config.yaml
experts_per_token: 4
normalize_top_k: true
balance_loss: 0.000559
num_key_value_heads: 2
vocab_size: 8192
qk_norm: false
tie_word_embeddings: true
parallel_block: false
init: "normal"
beta1: 0.9
max_grad_norm: 2.0
final_lr_fraction: 0.0
max_seq_len: 512
dataset: "wikipedia_en"
Below are experts of layer 8 (counted from 0) of a mixture-of-experts language model. Rows are named router (the router's row for the expert) and show model dimensions 0-255. Each number is 500 + 50 x the weight over its row's rms, rounded and kept within 0 to 999. Numbers have three digits each.
After each expert's rows: "raises" lists some tokens whose logits its average output raises strongly, later layers aside. This comes from a sample of Wikipedia text that the model never trained on.

# expert 71
router:558454527436575495554521523571449505456533494546526471432505592477456504429506509629507475428505510555501575569451534455420458474451470420486444516523619478503490468530530581549422412534498432478523569569464563512539452509484537486513486489498490434496495489628509426477469572440484435510582518369419462514580524500529466424411512507507505466506483486536517516539539657512461582500504489554494498479490468570532545607520495507500451501460334555468526506497548565486434520525495501573419531463587491451449508460399430550548462506549440459445555514455478432455560570514456448453571495579467512486503563543510422496525488507493484482534450532544487549514606415431531464607434576530603438474526569472528506499456521482555513498475528492471399494534484436510411456587561557
raises: " the", " ", " in", " a"

# expert 16
router:478490431574516498491558564558509517517553492516553446484576632538482495463495406588457533481622614531448620517497523574505545574443532472418589472489517437533508519460516554493489461501503543471514585532505454456513517515472539518518430522487392485467447509486437492340464582551444447518573470408501435529583462441500503477490520485494407596409507432520546522541589572466514605497526438543490471512435473573605456543609525420557534515441444468544475492509506535484534510490473503585498475551536482471473442521458340479467448502474545559477543590503488454491530525562577502541470442456496512377533409452497513569504457543480486436532539470497503504447546476379484473521408461508517456448485480553494417507443518593563536537478509546474430477494499509555533446536470562
raises: "ter", "s", "ke", "se", "fre"

# expert 65
router:489512460502428467410544519550449486474551459459507459436550555471409520460529438596456385457590539547547530511479525559478529551469407471439486523539562479581465402547529567534435469520656423580438545538547524531586518494515535438517460462467463479491553473544412411358474557528470497539549409487422458531496544553456514458487475506460477582506467496475534565514507534515457587540526394473508571417531474552470540528532571463481437471491463502461498501513533488434499465541434541593494528545464529423449540489513391463499453597471412460472511548513518377492522529559554454577501464556526457416490444516531565516534428564502431398529545512551433494549608493495583419525521499594488533484530553516491475519452505572412513511506538547502411429483477549513532426525472569
raises: " ", "s", "ga", "-", " R"

# expert 60
router:550468485532528427449530576551521453470504492514505499459507555473521496498385429550444511368610546504467512488559563594504536430403519517499537429578525433557514548455549568466363461556613480510469558519488562533547520520480571429494471516450533472499502500520503477418484593538491413504585452450456559475564473458478521431499495441487458587432480487578560601508542606514468554523478495477456458465526483606443538622475572482546455469474446490411519508526476508430548450505518526557445479431539503350343477506442485460606447612384493521480558519539563410521502502583520503498584493488456495466536486514489469473530458523524486521541508451542471514502577454510476473581455486476533439449538467485494433520520539529616509565547532455403507486485515465496510470542539530
raises: "0", "8", "9", "3", "5", "4"

# expert 57
router:561437502508550433484497540528544441486580639527558609474468562526467430453494441538505390379540544526573644573506549577467514552469510549474491506602539442566495424458513641472433477464467407407553492469478542486554538504461511480452503529467430430482504563522559475486505589517395449444508540565419528432567449518511513498430457507537472520430370492505510554514503584458569593393497453468523495505448486532439477600498508486443462561434476502539500488501517536526536491496456494514409478595512520467399533516500401394540397493463528514475546511514496420451509571508591476490523481444478457515497458582536443516560490530464462506536511562548506509441528479500451460480424458616566497565467538496562447452475507520560461562506580504443509458501503468470490496551453503
raises: " ", "ed", "em", "en", "in", "s"

# expert 10
router:442489450528536422472574570550475499603552521541548556437428489533485434532450457451439440478599526585498595494510533538446511544390492425444464454506541494487565517481442603464458432436530472481497582533523548460526527535499575433485439520499398487432465458539591422416533517554529549513555470472411480489533510471523504471514526461464458486388496502572441513464502521480460529487479423530494470552509451573565551676499541436486424412465463531468490555560545529403509469557476557538502523503503508457575501448393405481614452563486480419450444525525541452548525558548566490452509475558473491454493479409539466565545490539489418490505426429475491487537524497487521448573423429572548439587567526450537400492383537502507501554528554477390515482503539505499467436517535509
raises: "1", "t", "2", "s", "com", "9"

# expert 79
router:539423462609530493438500466524517535440550615492505549484479585535440558425438455499457450454601554591544567529567538547422468614477417433470556501521496461552528541473590555548450449399544517451488542504503580492531543519439603482505445402433447497428440473521477467457501502549484547446605486479469510514543443481465538496532501418485484570450545435552495651520507579522487534537518449555519436518503455514521501621455546505522486524475543543443548495552508553445509549553497511533504470432502519423476441430522374384596473492441490543498555555547549436516506539541449490417477481532497458382508385506546485588486424536516457513604525484517515487447584465485554456475415553547465503499529563435542513500471531540592441573478495526452474503522552476495429446535497533
raises: "-", " ", " and", "s", ","

# expert 20
router:524483512475577456493532545554554486570583501489493534522541464497490426455423436463481466374562564552499512477487606526477504525461541462457551426567591450574545498466490565473423496495419486495507547537492517488594536483459596435538484486461480483482523519498486458394538466485591518548530446469492471493536471451518516375483490532394500501485434537610553469495537526557514516567574502549520471486484456677499492542506539463518428434414528444541512555538559472489523394514479471552454514507492570486465500495454386401582402547476405442438537563554517488459491531598493508442581512543494485475536531440562490474556494473461479507534507571488481527542505531415517442563475476563636449520440586483476395440561510584549559615482575512435447475484474496510408458524552553
raises: ".", "-", "y", "pp", "am", "ru"

# expert 63
router:530437393548509530490515493541414504473568533575532511486497555529514508478448505570493510476581521515423605522507582538430501522444506533503530440529496458473517494524504495561490467415500460458480585538545531442535560486432546436495360525515404484397439571502467492508488551475471440505568528508436491487560469529529446475427537502426451543407508459576529527529531580510491532476508422508525494553462393490536492610565569483567403493421502429521547532521494430456461476547521498572445507449573485364447493469415416445521498540508407460418484531522582447483498507572574471510527530593545476503501505521526464564549471534447469509505522504539443415430604463444479491542487504467610498611579490506394530531427575480530534582536525515465524441519536427535424418629520578
raises: " in", ",", " with", " and", " on", " at"

# expert 0
router:542528491460536484501448492611517511504561479562563505474560580481437480374494420568483540487549497635495553522485557556428504471499470491428531529475523475500531517449548535508403470483599502472484488525501506564574479517496556486525417480483533493418493516555536493433511627511457544611556414559496492465531518510473455462397541459551459523488460477518456632523583564484505595485451501558441448546433480577498518541612546447504503445444480541447481489512556561430464547568431509563462489461497498411520548489487346440474420464430522460493588485536469436485517439619500482446493505470526563396531499502578535599549498561497505457506489511508455512460588420426537529527477510539542351461527498450412487533519519559509442525507547418443426457542487516433526489437471578
raises: "age", "mo", "ever", "-"